python train.py --d_expert=464 --norm_eps=1e-05 --parallel_block=false
Below are experts of layer 5 (counted from 0) of a mixture-of-experts language model. Rows are named router (the router's row for the expert), gate (a neuron's input weights, with its number), up (a neuron's input weights, with its number) and show model dimensions 0-95. Each number is 500 + 50 x the weight over its row's rms, rounded and kept within 0 to 999. Numbers have three digits each.
After each expert's rows: "mostly gets" lists some tokens that are sent to it at least half of the time. This comes from a sample of Wikipedia text that the model never trained on.

# expert 1
router:447382489478569503592459544476591521611550390518473495435529486543515478502438490440551494517538497469477523480454500482412472467502564495470441521591552560450486491460465531464477523526434424549555457401482522436417455577427514548465391580482451496556476507503449441417514512562547462499
gate37:456455573408450461535582515455511505470582452499401531531473411542531454539488527404444520445450423506499449586460470504380355434465491568561622511520540487562455493437430501496567555447547588446401490542507475433572468459432524520503419482465498594502438448511548417443436518423502563391
up37:462426579347503427596543549433516443478469494501499508531504437542544511589542496443436522491437463437466429512447470505380368505450481597585559532567579481512496554466416600461497577438490599462465449519517510424578462476485518501430408450510523608483500472478524444465408577457507573430
mostly gets: " that", " who", "A", " this", " based", " they"

# expert 0
router:568503484541536516460534489534538498497584440505444561485472543482521464519462474518504542490580366628527512554531472481478532517464432424482501505480557535449500555573517575496470549426493501507542492461523445492513536368476516508449454500496523548531573404497492505381458499522481390511
gate0:486403487515454496579515574480490525620498530466488440382502440477531454479417410459568535590550485509493416480480440469506481395555543513563448507550396466557527519450506525408527515439547456493501527507422590479523505595514418382539475505504568448567491430570513616572453441464463526466
up0:473488480490545420504550463543557522559581471430457466492419570396475473533525392451473533522442446501472500531527396547432489483540465463534523495425448557535578520525570473579573378457445526492556465552544481494486526576499397468391440483470520504553569478508523479544554508442453481498
mostly gets: " by", " N", " s", " l", " n", " club"

# expert 7
router:603500461490454574450435424507524519530459516423456498456508545498453451487427490523514493388488472441465469539449635520540527523499521508478441465554549453423427520568432471441447505592579470528565494507524471473494476481465497488553532433503517434478476444501506523485451496586454450442
gate0:514482522473439546534618491424545602479547522452493430463490497458439503449492400572561558605455535414535523558478508471535459358540475421437541507404425439543476479434609520510471486455432414557397502481511458407458541632534536433380512568541581510612454449457500540450512474508446474453
up0:498461454505471564538510444522541557521495489417502483494485401455526522504493540557533542572576464482548531489496475529471542496604438607430430507488460570513508517428499480544493576428454494443557522516479438473541496522488489493406479664493514442461484437454483460497385514484530572480
mostly gets: " career", " species", " JPL", "″W", "idae", " media"

# expert 9
router:545487531461531519526450519499620501592563487554579476514495469511453485521518465455561495497402565516467576472471549555530494577531392555534463469491537505463460488504509427541623540454491475414433474590524495516489445497539493612417488523526456569462514399483435558440570491449432522530
gate0:544538572405592499497459519462513490518498497567466462548470489592577508566589506545482530535493457434435571476524452487403406438440451414506462397370505595476510601473524471455559484449503588535599518461469550565437475506485485459573477511505460488464536509474388446523533496505548574526
up0:553551468456385584478528542509526431549537498505516440431497501558432494524447506474498529545513508485568434554564614413559381533547507528433371471476462524555560492470511527580441496498533537550426404552546479391509554537499495460475503486436565489438529484520577551489458519386553407517
mostly gets: " there", " There", " Star", " special", " White", " Bo"

# expert 15
router:587579630467508600482425497447446553516522479549502490514506467422522479553503450470479464544406490521581439499532439478490562488556463462483473587482525473435544413502475478559562466502516492540448499461506415520554440546529466436447506632503480598523480478488385541590470502524430441516
gate0:483541509476460519497464541523481560495499517440542522502421479467523505522510398561487506557377477541492377588428529529559435524575593616591485517516457509593556509515501596418524462518450461471485575389521503539454400574485407471522433454522412505449490510435451428457451438493459517538
up0:440514485494404440546456560341523470583552482461486475503420527583498534518484501477416428473317565545537568537565498459471485477510539582519464523385516607560467493452511443508457556510476531554457539490537486565515578477528520450597485501430487531533439532416462430481505520461485496541
mostly gets: " $", " •", " next", " MPC", " City", " un"

# expert 2
router:480540584524464475605575480547515549486490508425523428523548476555531520588530505466530545479427548454479572517604496418600541489492543542513565504451490519504471512471548579509504556493512550385510548548496527467462494523561466489491520538461578481553489592500410540480515502536549574452
gate5:497511476499431478579473514549476527493433477514406517457565564529476554444531514461502426436503500486486468505472545517470431512559525512484447501496550584484500609506416462468499489482534495483524520457602565439496466449415458433526524383436522509400547556503485527507392494537518447483
up5:487440521498418520476518486491413467476508492467478512447599447515415487449474464548539405480542516528493483540551473457530484474586564491581555561501485396427486608486428466478551502565524498537537458508576558463582413467534556466519494398493470436552513483485438512473435480565501539563
mostly gets: " began", " Ward", " moved", " Time", " returned", " married"

# expert 6
router:494534481499427540465577563500437489511481441587439530520577478444510497390470501544519500600466588547511404517552522544478431475428664524401553580503380466551512419529525546509613417434495505472490442513448544506554474429482524493517507466569476534462489525496518482510426495441511477500
gate0:457533532404508482497487433474537469495541516386493499468474519511511588560522467528563512452513527452490515460434497499496497532588522450498459496448537622434531482466508462457464521570510476480480478477467548484518460546524529551365435481447422410526561516524434458535595584455515442519
up0:526486418505478545603483457451513417477405528424546397480494484532484476511430432595457550526482532438520504529487531505551439484541488602573522581516441518547606505467492593574461497490458509514435507464495492444471564432489503583415464468465550535521481520567501610540581451552529532467
mostly gets: " first", "\n\n", ")\n\n", " second", ".\n\n", " third"

# expert 11
router:444571576506478518502572468458479528527448537415562462564518446460469587510437509444536513502437486526538481411488546460532540540456455612580435478550495498534441482529487559441493573498570435440476417465447505494435546543447504412444420452553538462519588485486488514491514500460510529461
gate0:490485496543489570440501520440463499431451422501468516439552603504475431461380504459553561547544512515524402552521479551451409465608550553476554543457538378591519500490476471520371479470573557525411464431544454531506563515452485435534503554524494535435519515489512350468497497480523465404
up0:528453460411482439546461433461547575508556605492498478498481409582521657595595459506421460456467441424471548528545510441537607453483471489576491476513446469462550480498489524449605502515449496467553548513539486532447461454545513511457593526550511538567498419498458614555507530514456518493
mostly gets: " would", " book", ":\n\n", " List", " Ha", " Gr"

# expert 8
router:416462535516569469574474493480483493615461462463504496449497456447474505390555459420473471502386397450513590548448469568526536461605461466575488554554515536480476563503483506586551393515475485505458495501402481522472570510421567513479582498433476441483594493494494505492644487525496488488
gate5:533492510494488506504472506463521477468516548385535505443543601591468465453490587480406442526461476510450520556555482419460502475542443505533529398477390596546520543531531467496499553514524482467473582457458520406543514445535565495494534590487461553510491477487496470440463474483387441394
up5:476476449505493467506470497560526509494475499536559489550513510514449443506447511415535539495409487489539491508515445439568484547574546452564463443612548408600426513450542478470533519368499469436509424530631528546470441465458500495443556523572618438533495505472444471480487508573602504564
mostly gets: " I", " Ex", " events", " Years", " Art", "/a"